config = dict(
    n_layer=9,
    d_model=256,
    n_experts=24,
    experts_per_token=4,
    d_expert=96,
    d_shared_expert=128,
    activation='reglu',
    moe_layers=[2, 3, 4, 5, 6, 7, 8],
    router_score='softmax',
    normalize_top_k=True,
    routed_scale=2.5,
    balance_loss=0.00991,
    balance_bias=False,
    router_z_loss=0.0001,
    init_std_router=0.0323,
    lr_router=0.00151,
    vocab_size=21113,
    norm='rmsnorm',
    norm_eps=1e-05,
    tie_embeddings=False,
    optimizer='soap_variant',
    lr=0.0083,
    beta1=0.95,
    beta2=0.98,
    batch_tokens=131072,
    seq_len=1024,
    train_tokens=536200000,
    steps=4091,
    dataset='wikipedia_en',
)
Below are experts of layer 2 (counted from 0) of a mixture-of-experts language model. Rows are named router (the router's row for the expert), gate (a neuron's input weights, with its number), up (a neuron's input weights, with its number), down (a neuron's output weights, with its number) and show model dimensions 0-63. Each number is 500 + 40 x the weight over its row's rms, rounded and kept within 0 to 999. Numbers have three digits each.
After each expert's rows: a language model's description of what the expert responds to; "gets" lists some tokens that make up at least twice as much of what it gets as of all text. This comes from a sample of Wikipedia text that the model never trained on. Tokens count by the router's weight.

# expert 11
router:501557470507572451499470493476538559594527530495533539455502517558442441518455536489440449567456484479486503500474507578424453560557520544562505487483536509498492444390423484508545477488434519
gate0:426498531513540458507514531492490515541508514526499532506460519494485548466530576487467513412579541499550516507500446461524502500464515494495516476504526532494461411491499512543540507488481530
up0:566473363438489491472501500467494534522551532542516497501433513467432475503465519518484444538496500475528467484439564610479501514474433519571536479543492548475504483494491546446436504506499451
down0:496485506554513422565492475574499522491524505487482515651490495515454537441473474521463521499481465510516516510467506536555494528536443515538526522498488413473572425513458522592558524536595476
gate1:518448566551478481530570555507563501568529541515486517490547493519484497529476548489428459532531527572506494549515540545478485497478503506562582520481505529567471544495482536444483531420479410
up1:450486479543557502533500513513529437504473518525500425525479514485466472491549495508485529540546516498411506501537471511530501525474518461474517550492463497477523520444512489531438518490530571
down1:393459513484540456448513485502549483484529516478569527460522561529506471505535507594478407489586495444508482486594545522454519459466552590563518477544493468467495459491474495476479486525501448
gate2:543441512379510505501509537526518528611447589429463537500497442440456518495523464495507425578421503491466528494471490503544487584446487555498515445470484569444525479526481491481556462486515557
up2:482492446539504508563500463515483542445467504515560491498454544505472539428496478530511491516524516506548514523530510469575453513488539486458498467422512505477512483469390532584537393503581490
down2:517476488464419527543493505531437479542465441470421516487495554473490523481602467588535498563421497466476536496449469539457538511455499520482468507479478523506497553467473468513467507465494572
gate3:506585482452508464502543547564503478538542495454503486498485516480492475497494568525507446496464512436516500569468535470486523547535486554546491511470512517478474466473550441510519515548468527
up3:484439562457495584516495434555468533484479496477534504562483476483581478445482470504514549581544460530517544463498573521525522433488479435520398483490543550483504589491498547485481561599507486
down3:479475509478471463464463512430588495458550455497521442477501502484481515529523525474484479554474494500428550462498464499508549568484467460479483474499513507503499530503509513491569554557520556
Description: Connectives and pronouns in prose such as and, to, or, but, he, who, plus closing parentheses and See in See also headers.
gets: " and", " to", ")", " he", " as", " or"

# expert 20
router:457536576526429454479408600526518511481526467461483517516497456484444482521469521407490487444485524539452544519546468498487530568474491495516526516431450494473539518478469486607569453531503505
gate0:551448494454462527509470494464512485485514464555521508509501467480560520506552571512485545468388454538524478508534521557515481514479492492562473492391416526427461495477506433528468448538505473
up0:533437520444500449412523434502506462410563532520512560486498486562500491545514534539505523453484455516475441529491475547435546465479530447501566522493518543494483518511481484470498527490550591
down0:428511522573483524524532528472552567434515464527541473583498454575482489499510524585542484474457510475454425524464518503419521512560491512517521563537523510501514505556501507554529440498528498
gate1:430522563534564544488489525521579554498467479531530490488473507505425529564483454624495566497496489513490503532556449571436462491539475535487477531500478510506480528427442533489494493502508441
up1:475485517494404538426526473512472532507531436520540470526447497519528493504519488498443459544520474483514514480435541555513532550459426506501510528451527557505566481518475561455501492512516600
down1:435536496544472488430459520538468558471475447530545482520512433486551460497518486520506461443495530468486528577448532516494485522485419566517545592554482542466516513512543481577536503509511562
gate2:559481481557519459538472530535583554472544499514538538535500476482555488536468434512466489493557611580473542581490480397492567485467496462485515485436433518456529480534493509553517520439497467
up2:478546527383454528436516488475461457510450465527483444448463495514457518509577466472518561502456413449484475476467545597540493491576516472486514526555550469548523531492499477447503492545528550
down2:540530535518612503501550510485538546498547552516513514528496578505489564567456495517494479553513536450593489488489561523476437508458548506532499484516563542478512431449507491532529498501538455
gate3:501457468453431509473453450438483489486464482456463511558532524479578523596467536460430467438521528518549553553512471506460482502535462486497556465508459459486480546456497449545545441484520423
up3:485552473464470466437527540460597483539543479473485538411521483464516516485490431544557506516588521493404486443450520497457553500499517592513570491548509477478538526508506560598507463461465518
down3:469454491516468500467479515410470481533514529503531462516517541428414482536444461512508485510498444579506502495448557559441486488491553498518571502499518464494492512471500539474558459517475495
Description: First words of infobox fields after a dash, such as Full name, Nationality, Website, Time zone, plus place words like United, North, St.
gets: ",", ":", " first", " S", " B", " St"

# expert 23
router:445582513555536425566506538453496564551502555489521509580482409489530482572465441512387485501521555456518502483485515532435461493479486500514526524514485500564551515438499431562501461508402439
gate0:480475462490457483496526521490474489579507460470511453485489513446495512473405475512446525558488472530500463506569543557463501504387454496504487443501463507504538529604459493617459543568511484
up0:476514516502512476512410454476521495382530512487461552479480474494507498416543468442525464479509491516531564519430496521532447510587437467485473520588504563536565527502551600465478492411531516
down0:493578559529479496452477498497466531487558522434483528499610512491501519455519516473529486508466433479463464476412477532511485486534488541497549499455526438479564517523527522513530546478471493
gate1:417488575527540525522465506503535473536425564461504529549461548550535530560464520497485493541521513509485495566480498560501462479505482515511453484484469463558536447573526490611510422440508483
up1:398500528507501516568492518525507483525456536541521479481489521534500618488463515519469508453464480528488554560476545481436533539531526476488470552493496536525513398492528457540447508505518545
down1:481501508550387544506482413531506471486497473541463508489485505549518468576404473504445514501491515461504522527552484534530467434523431479489521506562470479557594481529505490536572531495485477
gate2:474402488478457488526513490492539440512431541521507493487539518541509486493515514540446593516514506528506498500452441517487503508446535566530458518547565531446540530515466547541446469560466475
up2:561490478455432491519492466456532470510490490501543513481536485528519493551544519506451542563521499477515455501453497491605503509437552570510435501511503517465526483475493513585480454501545479
down2:512462521519529561518470537487491498503506458476520460504501447518490512516499510529561574440529518530492478537494410488474467517511415485459517529501527494576515514499479502487498460496549521
gate3:503495603490514501504537547468493557576517454535508559531543525516510442501510511525453450414513516458484497491466484490352479491623464532428512491550505457555589518596497509563572475439450493
up3:539526509527496519454476541481526459487520615557461455467540535512506519562494528529557502551522437488515525496502555528487579488498519462491503423488559429511479515517468567545491500561533543
down3:511450460531544492521533503513439444541517510523458533514492560456511529561524450488502523438500514585501489472510461497531481493472485504458425431439448551469463504452481575586480518512418516
Description: Sentence-ending periods, commas, newlines and list-item dashes opening infobox fields such as - Publication:, - Variants:.
gets: ".", "-", "\n", " |", ")\n", ".\n\n"

# expert 0
router:472552524534514452520475490439527533457556432509532572605546555526457547514548554469527482579504489447528488494536535514459514551560499532471470474477585510445493520501498499537538492548483458
gate0:505558525488507484506480473549450568543486469516452458468496539495505455435551526492521515513503551436414558549479479520479503495528540485519527411512469503481421516438479474486526537449531504
up0:477434515558468526478506496507536500389537535515490525520533520602533453482498506544492488522500476518472493537521512530433474534447491455442484520513552458633501524493510529517473506449527540
down0:529589448448450486500448468475583465520493556504478540430506448507499447541457479492491482449420472454554557522472538516589559561569481545506495530507516501462485475490538472526531523480414490
gate1:458459532570485524495560517449471468465489468466503507508530521476498537487436456474486535539525496433508508494513513491498453419534530416445566524479555484418548478494527405470484509544448504
up1:480432450465498525406458511550602447532439521527465482462476459565487512475550497564477530520467476543502498502542433509477511539473582538454564421562460486508560411496477538490510480515562502
down1:471526473496502474511579561466424468490477495463524461480506472509494474524545474546467507507527527526487517524440583475503499509500512479547511436496513457577501512472516447469404483468466460
gate2:536480500588541481466511464411527589484508409489495496468416446547501474465512524498563524490486499504482485462559513476613519432510573550510518543405498466505499505437521500556542485487527476
up2:549512475544466444516540469499518505460521539510444534501457487516517469500484453487510455490470518477539455480509477547569551465542537491514548462474512499482585429447498512559508486508568477
down2:500494466550415506548455489529489471470494465464479486547562523502530484504471498522513476440481501500489520494574554465550466425480494487526496580493500508512508551467487481487545426490570424
gate3:435444490549518581583497527475566508503469596489595553529517499476602507515508581480484457485545487485538481516531505530534459489468461503477556500429491556550527474479453478454457464496557487
up3:499473525546489479511461539560508482562558561476530525467455516417576531482521439509495475541478477525421460525554475472578549463467493471505588493510411448524559500489488533543457509476483555
down3:483474492490500573542628508500516470468425489484527519522459483552469484555547516496590442508520559598439451510511541521575473469516477496553425473559525532524517516525492510478438513476486504
Description: Prepositions and the verb was/is inside running prose, chiefly of, in, to, for, with, as in end of 2010, one of.
gets: " of", " in", " to", " was", " for", " on"

# expert 7
router:490510554514528494535432501501496568529492546492492484477456558495497499571485529472459473521485504522442480485470497445528464480569542548460427564473510478468572475506460506534485463484509546
gate0:513523462477461509531463514519475518465479506598483474525478425509494465476528514469428412455532481468498472535505506495538553571531490469450562444525602422505491500499458511470483470522541485
up0:504486481526454463498560489495500557468509515498387533415477577463482416518526510438558468442510511474534439431477540479573459522522544478480489448610474455512515479492498484545544459532472541
down0:453439517535453466506479517513500532474428501490470583480449539477513485520548470511421573527479460556528510484467447572470537517552523485561561518459453437517574478537477470546549521453458498
gate1:441518536496482449556505548529512464490461525495426467504541538480488455498522536467513526482495489489492500470488520504507566434502456516510444541441424513515466415500420546548444494607527533
up1:467452480553497516474537463483482558507550445490574453504432502544472478471525414496497507554535534539485522441441513522480460542553525406512493497577506575430521599494515490439507522502567517
down1:535530466499526465447530486516506520536482468506476559438475490463471379581509534528529512547458478539519488475463522512516395559527465500563471479525580501483457421531563484538420434404523499
gate2:507471457437531516480537517483509577549444516542560501454485531513478563487465530434492534452482469472490492606451462444506548452472481495530518615513512438539425566518521426521445485511478572
up2:533488521489515518470529484515505550519533487525509522506575515425470508454468524497494551461528582528433508529456449435490526504463455501486565590522543432454516574495438538473507497500510505
down2:529566461425406498515482496532468492541496491458521571527427548541429533492426480409599488396555480460512490482480504502529544557551569454426550462518448476556456447512504529586474504519516565
gate3:495533559497565465496461556541578512535551499465620496485526534501514508531486549513455507612504481530510533450478538459524411531493439531482484582535591519534518471528554465534545478525478455
up3:514539538466542458426511511528513511464472479475487416529436534508507510542497592480494494564497515492485542463494566497511505482523517506471470548518575506515581494527527454531484429533479489
down3:511452509458448513510452555509541439530518468542460500503457451454505506566492525566517494486493521520483583491520507501570498483524569458502489544474523547528555458482583510496496540462434534
Description: Numerals, opening parentheses, percent, degree, dollar and unit tokens in stat tables and measurements, such as (81 ha), 19,953, km.
gets: " (", ".", "–", "0", "\"", "%"

# expert 2
router:467521531477521463580454544533553562430551505412541515505489461440417515553448482440443475503429523479527568482474515522499501530579440481537501483469455498539520447489390444545588472519498435
gate0:470464463460469347555528429460524495464432522543458463539472571499472462573427493471431480512457513601465506531551547501510552489567429440513557581447569501507451465518463512492548476518454438
up0:471484460533428431565454496496452514453470526500479508516497498471473484506453463444466426555459491575428494488591535509491513437561565448467517518503505495431492492505525505449480499452486491
down0:484532491486471453463483489487446514457461488534498529483486485542491561530431516430449536502529491538500469503545537452386472518447440568517505566469431442487509590510514596474523474527536514
gate1:520533556510522480424558541462516473571502558561471439482476484462521537514510542512491547467523512566467463548452543511544533480503480501453535500491491524429507506560524437524561505448449491
up1:456500540530425481517401539522506567526477461502555475377509485456533486518451490466465569514529503510514523525485495492499545482519482556544511551544458449512487502556545532533537485517500439
down1:495513535411493584438574514482432563484526481497516459539483525551496487443433511472480536539504518486465472495506488487476430526545495439446507494469503456489522497424521565506466522492533544
gate2:503509529514432488480522549474540530488446489466495484560564529513408423557518428537520446470544487514464560558562555484464532518561543502547420540472468468506582497489480475537460485555556500
up2:516472506483492501526472549526511446490503519521488467480510444458455505510438484438476491513503489543549501477462480504502500521530471550503531481508516531468536489480487401459497500557551516
down2:564501455497443492495487474541463530484463529557512498445483522491528490450447543565515436530463570496541499468466481502522503508464517537532479490482504437531516465564533417405570540483486464
gate3:491482534445554502531526498456509567449530460454523495488552487492508478477456480485465472526521469476497507509550472491526530483513467546501460464505371509475533545489438507532490490455502454
up3:464474547525503460486522508462453529457523501468504540476545567455477473539494452534485490503497456458520483570457484437508479583532494561512476456549479503564462542351487443516493528383526479
down3:511485522473515496531473454498513531444530557516572511501483539502498546433540511514543508501471516445492405496506513531530459390592451498413456443557502526484480553452473510491492481532579490
Description: Commas, and, or, such, including and dashes joining list items, especially in credit lists, taxonomy lists and song titles, such as Ink and Paint.
gets: ",", " and", "-", ":", " by", "),"

# expert 1
router:448530440476494487556440504520571451548547446519594471511507503575520474543478512472489495490488532538504442523536486485443463535474551519523514473575458578459478495467407504551489504479432496
gate0:530612523495549508444444514526622507538554464508541544569492518496553473530488505503486539466589573523534509488510549514514429504489534547565479512512467563480540508571495442545466482511450560
up0:449475504467531551482460471492494511490579533430540525504474489479604521481527484453540451525515496561536477523537416531514456501451490476498524501561468470545475536533464518544525582489517509
down0:527494483514505485444525471516484498491517529465507470486526542486561520533539522483499490478530536568500560516483502498475468552496541529498529452533435526492503453456478451427471504564517544
gate1:490535520575567468536509498533460558497508480475450489480519530445483535525526456502482446452463496467514470525475557532516404470468556503537577450541503467453513534530535476519502506494470506
up1:491469422477504526438431493468463477461546477464480493544487464501480517428473524551478515497509490478517476607489556482468488457469544521601555553507507498496541480558540546490474480486511529
down1:499507445493532442500540525549503454541521504472528491444531484517525450556536534466487541480512429534511497467547524403537528589494547501472504513507473438536517442405425532533401504469444473
gate2:479524467599401521518378460389495470471572407521574506435495447561480494497455485518505574474500467469447541474500538494559551488523540503437547507520495515461500476474482459474446461529489473
up2:506464513488504516480491464487488538518464541484458497508436521566498517520509508521505429520551514494485491521483447555485478428602599481468488544492436466497556504546446476498463489560487445
down2:529481499530520485472450547504525549475588410485532478512499489508577515473520459453459526563500440521519448586473500443527490512528523544486445503499485500506442547527487528586591482496487473
gate3:566451441435475532492442442471474472429515516476497478442463505509507503477465495448503492488450537410501577559478540558516545551519497551466484506486495521514406487494411535558464577533500506
up3:504428413604481451498402470446477545448476481524517481460484460491481532537496486461430452520474489438526494514509512524513495487491504514468476491511491499487471436515411526542432509429522521
down3:447480499554511489525476532542534528520490449567484480515509503534488395447503473455470535413472523489571611474488480419491528503459496556489453494574519484538428544449401448533556563545522454
Description: Mostly running prose: verbs and pronouns after commas or periods such as is, was, he, also, who, plus scattered word-internal pieces.
gets: ".", " is", " was", " \"", ".\n\n", " which"

# expert 4
router:498492423511432466538508468503508510490577544471532484519507472544457517536613508450529506556491543484480456515424502497437460558477475480499416483533587518488492528438467467532492463488470498
gate0:496549419450475578582490459466486508477534518467600454446558518528476481522451565496595479513513467484532564513503469517509565564444506515456464546497433479482527510477488505564454468481505520
up0:491518397462459580562521483483504480471524445490562450470535492549497504497494518458614409485565507471520517447461526500538528526437574457509489505511504505486511493508484486575435482487521475
down0:512489457506451448483534540510476531441544457475538536481406471561528513367514491486575502481489465465499495552449491483516507499536477538449531520461558488473556491498457528466494496425461479
gate1:502470415533456527496476455470599529482481495525550534515488539544533547462493552550535421508481498524529474506488465460490509473545522479511396499531511546546490456459479487588457484501524497
up1:538564509513514470557507466496472536464461456494367479468502557484485509518544450489490523462495443510482515527507501529538432419511393474514627497464460419477543475507511584503580524496484458
down1:528424547509465411491486506488446534515501496512485529507548577484582450498487495510425503535505475516458491440492521497548394541512474497537531505529497409423526453487535601494482488431517536
gate2:508545490562560539478477539515484498442475499556612487520526422604462595538511571555476405497530507494536554535512468543494404551547438520544514429530504536484444507533479490500451451520451416
up2:532545539469532558486502484483525494475548494577511469515560454519476522546544514547537400545529512418507519454468427496490443530507484487558486531497564542443489489471470417520554495499506451
down2:514462452472488443506476439424500506511533543457503448423471486510429510527541510514568518498570490483518498479488478582507454356519464473502529451479480518509436528509500437519441533582441471
gate3:513467450489529511524461607502522503520504525531472493521527522466508480494518526455524498479534534425558446470422525420530509509483462505487519504497528501511418566527550540469546512491477484
up3:539502566514519505513429622596564484465489532591513519511449519482467438590504446454557423445512467476482500461508467500542529518525472512519558501453517439472545560573498464519474544563468478
down3:512509428497464503513503508474476492493528529510480510491506589511512435545459495527400503505423500422520508545516478511521476488510507532417546481601442509479515495472494490527529510462434557
Description: Single digits and small numbers in dates, scores and table cells, such as April 3, 6–7, 62.0, plus odd word pieces like Sw-ing.
gets: "1", "2", "3", "4", "0", "6"

# expert 12
router:476523519514471495506457463537565483465564520479533514515542481533451567561552545445522464469493518537545493580418601448447468472512486518543448553532455525497521527434546454478532451485440475
gate0:567554527447502609464554450566570440491495544452435488540534499486496510582504574485522536490481495520443513494512498565497495507493491520525462419569459473532520585493450511528491472479463564
up0:494486485564493418583458521441418536446549443518612462441481490508535489481482465490506452509518538493579442452508454458473554515513499505469568579451552534429507461565531519473493566517501447
down0:482493526574487422541463495450525533520507478508509516456592500519508566487519469497520475517457502481566501533575491407452491539533543545552471447453542504432468479568566539404497559518456443
gate1:586506504448510509581500496531511519524515546561485537502506444533445503501486558524536493538445487511530446502501498514526523532493498462542496514574503469498521418526470482522560557464494509
up1:505435419509518432495525474470449541434442426537561533561498446500527478508400524493473523457596547493459458508498553505454461545466435395470407513481488546593432515520514417524533506457496526
down1:443510448525492550427522523450516527620459528443536495503508487531475426532510547469513468504504555572646493493467521540455509556518450482482533513478505505519464472378458458398471538518453408
gate2:481486496540528476466568476417423509518549428557512555494526516499500515497521510474518562504505548475469496472480535575449518468542428475503506539553498452469448494531430505481531497570490546
up2:490508528489441533588484473393448546533551508523472522562498474498505484522486500452526526488427514530497505395521515504463511527453475519464541430550509508534531564507483514486493463502427501
down2:506484527496487472513460552573366494501507536447455485445538493463485485496510468527487592524538471526448501548465484527514477518519522543501603548448523484504527521450592476474482522527501446
gate3:548576478500553541477492563437580465449512499559475455510530510510405474492471483547572483511570522522493456614490575480518442463475525473503499566480489498523522452469511509464538494553534495
up3:507515515509508507482501543526486541511498482557524493479518517486479459440499483477541537515496481520490472594507565489457503509439538487483459567514495468519455427460495472429523473532544526
down3:513508481537570532451528438568454436502473499502511543533541505553562503471401492501555498522516467439532610471510504573513499472483476533555585508508460464475508499484473536497501479477548552
Description: Numbers right after a decimal point, dash or space in percentages, scores and climate tables, such as 61.15%, 2–0, top 10.
gets: "1", "2", "3", "4", "0", "5"

# expert 18
router:441552479519507503484518499368543616465578464520562541498479568469497588538562519521531491506499499463515517498538541529484469528523509512487476568468597543458470514487524474502488500533443548
gate0:497467462521517530598542508470552524532541459529452481498458442457505487508409501484480458547478505468462515493526578517492467588533487516451500491443472546508582445533417469510490528513528551
up0:527542532498498444434469509492458520482465549502591496538508571492515468476563426544526536459458471499513520487527458480496535425481537476576515530521478449451442543485567543525494539487442515
down0:487521606487482562498509495493471460460502428402478480433522529530492544467493571505494524507555431550480530498443545468553459468510430553482529479501580458539615481558495456507478523485506436
gate1:508535508522550484578456493480512531488488536511510489512503465440509527523529531438528562445540446480523512505524522515471526493519581484446528398532482485399512522470479544472518534564486464
up1:506486511519464470424543558519500474550492480476496513470498506536477514450435493539435468505456544531465513499488520457527501493461444467487496573422523572564491507484492450566493462437523491
down1:545470504482537461441464561488536544474485582479478466469507479469487538483468493530517423452515486479583458514503519559491562509510498519466519487438578499539470457485554438527507495532466487
gate2:496502476562518465498457489508482461454527496440481548529510599535491528554508537503462477444506476492631510559482494467528520501542531543555534517462529537484471529517502486550542544479448454
up2:492466527438491525526464491479546462530515512575523463485487415455551503446496495504570540531452548481321439468503572519499449492435485450431490481564482456512552504517499518489525474493510499
down2:455544515570511523497465452520543536492460489515510559533528620509451463581473530561508479481461485549437505487468475521525541470523565479474535447511517522546498456428419545498508490515539536
gate3:472468494467476518453486555481520532486478552516483530521522549476417517472488542522510471467511533533472447582477527504474476434533513553446417539478550527497544553494474466563518521508495407
up3:525439499459489549470523538539483540498552475476467497504559536518453480543461550452463502478520513561426429560496509518512456434560565493481472559502594552521549510487460508548505552543506448
down3:542466542562469489478446563517521519502474540484512420500454558545434430548489513503539478545530480496509528487485455420535461541447434479482498567525402412495552554538490481540447530580561532
Description: Pipe-plus-newline ending table rows, mainly header rows, and clause-opening prepositions like with, for, from, during, into in prose.
gets: " |\n", " of", " in", " to", "|", " with"

# expert 22
router:458529452514447464471471588528536471437488548525544592520489504491437495485483492453405456567416521477437447614487474466489482585447455523464454562479474497509519465491503468525485521566525494
gate0:478603509592488543439515543465542492511439485456519542461495578507441530435452498532441510539484440524460485472520569421476469495541525456449447484536467537475539453479501497481566494538495525
up0:467523525525435517487446493551545482502588481426455561510582503540563469443531538506454483486490482544508506513512536487467561468568515425502485467485478516440488513523481497529449469514506464
down0:522469471536536481452463468537442479555594541522516532515485589513519521478493477470556518506447513486490477452528506508531513501450494509448492542527439487507446500555588548508453536454414488
gate1:496528507397496561541470507502512437523516524477512484509496440514492401551512514493387443534456525504453531518462529563498512516498515565546506539574497482460358465490495496486530520525443460
up1:510476505534439514520583450473521561473444464467483444512469527534514566478497473538505568433520438505474491510515538492438496403452535519540505520550513497502596580503509573523382516518478493
down1:595504575539495479518560531426511469508471554452444500495506494514493587456539483504520478478547524467467508451483472468519469482487481482536597495460472483508556487488536441428504410461514470
gate2:446475450476538529465457441534521480497497489618502537564466443549456435502484496551517470592405503503488495597494480499429530483467511480495457509500471427519464458517575451537516484481515482
up2:487505566438519462497587537527413468475469462460445534481569528543559515527502533491502582522525487517562471481486482444455523500511508538539422462612510519496486517489483487471476498521451519
down2:540487453535425493472531419473509546467490509486565467507489472511449450541484487575458471510560480480531489505549474459462435474507492528577543522539459530492459545475456510492451467452499548
gate3:464567414482433484500505557497532489522438624553420469584473531522550512451472444472486491448448448507516480560494418452485494519481482528499535520545527521475563447521557470507510491512492511
up3:443489435487485510469496514505509483485519430499530473487556515416507508499554555537509452511547558473510617475510534486537435526552445559510444529494487495476512516460508546509494490536500489
down3:531480470481602541521557474483477508449400491546454482488496517559537473527546469546548521515568417551433526492463558518492457432514536541533496488454440487530483521563453521479536450463486494
Description: Auxiliary verbs was, had, been, not, be in biographies, and Preceded at the start of succession-box rows.
gets: " a", " was", " as", " is", " be", " had"

# expert 21
router:439525488506475445468520509488480596533566453448505505585609489517484481479519534466487508450510467504540424498500509469425532544537448504433462504490542544498488519536501507561502515498477404
gate0:511500544449533522525555463541453524458541404490556512475528511513511419484468486502496473522502470445555529537564510434509539480523534575483513496425544510475553501435494448458440489491471523
up0:502496557431542504531507515459494501520497458470535472509483459466439519531497545491560475512495512559654518525530545479575495490503530440516460527433468586450523501469488528478491465463477520
down0:496516410472478511517526502489476455508555461514461499507504547530549494545495490441545491549539473515542529518500476498463520565507489521495530544459465448530476524518608504521544476493585516
gate1:452494488556478405465597558510454439489493435542490484471553560527574483553511506478494495481552463514509539472481523522492438474581466495537419534547471501535471526509499456525432447543474434
up1:500546550449571523551474454594531434478515540457510558493523417510528534407473475471472533469493496525461493473538472503514502535509539536493425576542484468502535532555443437520581543483551586
down1:364524440530558492513447415485537537545483563450556524456514471511494521594569513491502456498552494484432534564426518491421472449507469525467499481508502517469490356516578578573513506481463428
gate2:453507516529417542474526486466508461444515516541474565582597542514523501557469523490567525580466485484551420473605513560445533628480482530493561473467520430421463558538521487487506529552460385
up2:440509516479555541495553552467495452504538481484447495511550471445434479483487601450463530509494495489554466497550536491437502526461507521553447479442565441511455518497419533485579441565470466
down2:452466506455485498426472478535468480539584467469422504434532595568522516497499511532553539481397456559469516486523435546435531478441487467517501522433479507511513518560567435452537532513491487
gate3:509466505513507480538504476557464462512508487563438484616514546502561558583497536508503494434515519518523510465437541478518505419469546494513482458498558507535475480509501518488446472570466449
up3:401505473509530414449521556550488557554500488522478505485525478400530508478554502544519538502541499471459412516472547474532535421489518564533495488524524473474481520574456490533497523511523526
down3:449430477517451481465531459551420529442515495478485492515438523445432457528491564486523532489476511495480547471567499447537462523560445444550484535551532555552488475450545458521447528550513504
Description: Letter J and fragments inside foreign names, the word in, hyphens, and line breaks before section headings, like Sejong, Honjō, self-portrait.
gets: " in", "\n", "\n\n", ".\n\n", "-", " ("

# expert 17
router:479570496523410442550503561498562510507505571525539528463504456528494534501479501466458449542492530456501438478463533486437481556511476508558522475538510515546525418527520507478502467516469525
gate0:484485539480472505474453514429464439484449429486494545529504492556540543536475449490496506443470446463432470516452541486492548526485486488415482586498463430552483477525492466532524499546480519
up0:473517532514487474527517465500452519565404485516588494529509559514461509516477497440497440438557493444520558482486521449522505459518458572440489553449499511568544490536449479468474440440536463
down0:539527537483514513505534440530501513508490455452496488538517502477420580471581483455492520522536529474497616496507540426519490436461502505524490544480465493554514453504520580526481527468521455
gate1:435462520582550459553534501502497463554490481538442566540483493515489535547509532537418514474528565549468480504505552551525493508512526484495552468530483513496500450510504489524533550559542509
up1:498487522499532499537533551490577496505455502511499468406450528451436499476473555498520555500547475504501511455492461550500485549544434477449500556487505448450488589523550508478506444481469442
down1:546494522492518494493448472516474540493576526550477474475503533493537551495516458510516534572565526486485506472540562436456480451548453519522490521460605493539508432450549523469490526519441482
gate2:563410536501480472461396525524497465508482511548562474514491524536497445489597499495486570532451415511484517510589502488459489533441463556414501481446420489515518472420543518477464491550473456
up2:537427464458553473445507510510500462530502490542521450495517472513463476440602488494495484520499463455489518476540447453496444596489517483389476450482527496436475471505493433499456530507434487
down2:548409417496457478541561523532406549519498480523544541497544472474488531513537502519551545450497498577483531483502489524441486472498487464500485495496563528536545489487503477488452495516484502
gate3:509526543480508423435489522454528442521521509517495493510459479501407508545464554518517517438497493518519470465515525483487471554501535502469452469617505531498422505478421440495458536575514492
up3:557543534486504474503450507423510568438590515472491542511461504404461460486461518478509449448500484478533543489491503531519457472539455540465508499493485436598592461508483469491503499472533473
down3:425431550467518530460520513538475466554504449549446497375505573523516454531436462524517568490491470500501550486476521521491508504445407439508516517476518494495460490560493512501538534470467545
Description: Determiners and possessives the, a, his, its, their, often before first, new, second, plus adjective-completing suffixes like -ial, -ly.
gets: " the", " a", " his", "'s", " The", " an"

# expert 15
router:456538546570413454527458474504601562495493508449523544572549503529489616546493552470460517586490534502435542495437560486494486518488436498542498471527482499571536425482508508582490425577480509
gate0:535496567481504458499450550523498463419473483516471452558545481522412526550497526562546504508464473482439450599538475462484480467536514473506449495538484454503524501476443446520510502500473529
up0:483460479502483541503570438513438531476531474457519536508530481511545451493527542448480501502523501487495603413418498460554451482502480470493534498431536557552536545497476531561478467479473546
down0:496551492466569444520518587475531474535458476491455476542542465486506480463458484552557461499548539546495483451579584526550522541483441541551428483519425469537469501484548520493549445510509479
gate1:469449540475487512504482487470484519511435537484464538549479471515488535459496513541490571549491505555504441488491472517542547532473514536485551456497510505509537463441483594456488499475518497
up1:445488573432408505446480468504540524483520432485517486608486486454544596504509442588432528461553455468536444432485500519439424469500514505487525470493495491455525405487520481495528509524449423
down1:454490472487459569428550485558601460474496538452513438511514483523481463479478441500458515558557522433489577527529509488459503501460477471499515446536514489472498540480499514557469441454546545
gate2:544550507448501539466551503479539471499461529532470451507547507481428564478489514468452528581515502507504508516510400472507487515488475460424528421465438467508505473480497477544515515520481474
up2:467474523494537464554490455477472508515556495473467588506459539508581441516551499523565466417458522462508526451458544527462468490520554539553554517534557546548539527505501523476457505500534523
down2:472545507464521462452439612475477546507547590540524550552466442503460468582540550497492523449521502464476486394543517473492493521507472499523549520432426517503518516552531515555410557533549456
gate3:494488407483520513522424442553569507563521475478491545561505540532475423472472483537480487472476394512499454497522455542545547575484510558520498500485562500522539445458570487466482468498512524
up3:508420467460495492487491517511489495529512488461479496538524521500496430493513523480551579455517499568553492466513427525513511458460484523561599424519545440545540545494533539555431486550524459
down3:465500510540571471503535427502521507454429458567472491484504523434523448429485452475458515468462517484523473444547481485456531489496513485497566413557553471527547499528515489470526450548459453
Description: Articles the and a after prepositions, heading-closing = marks before short descriptions, and the space before day numbers in dates.
gets: " the", " ", ".\n\n", " a", " (", " The"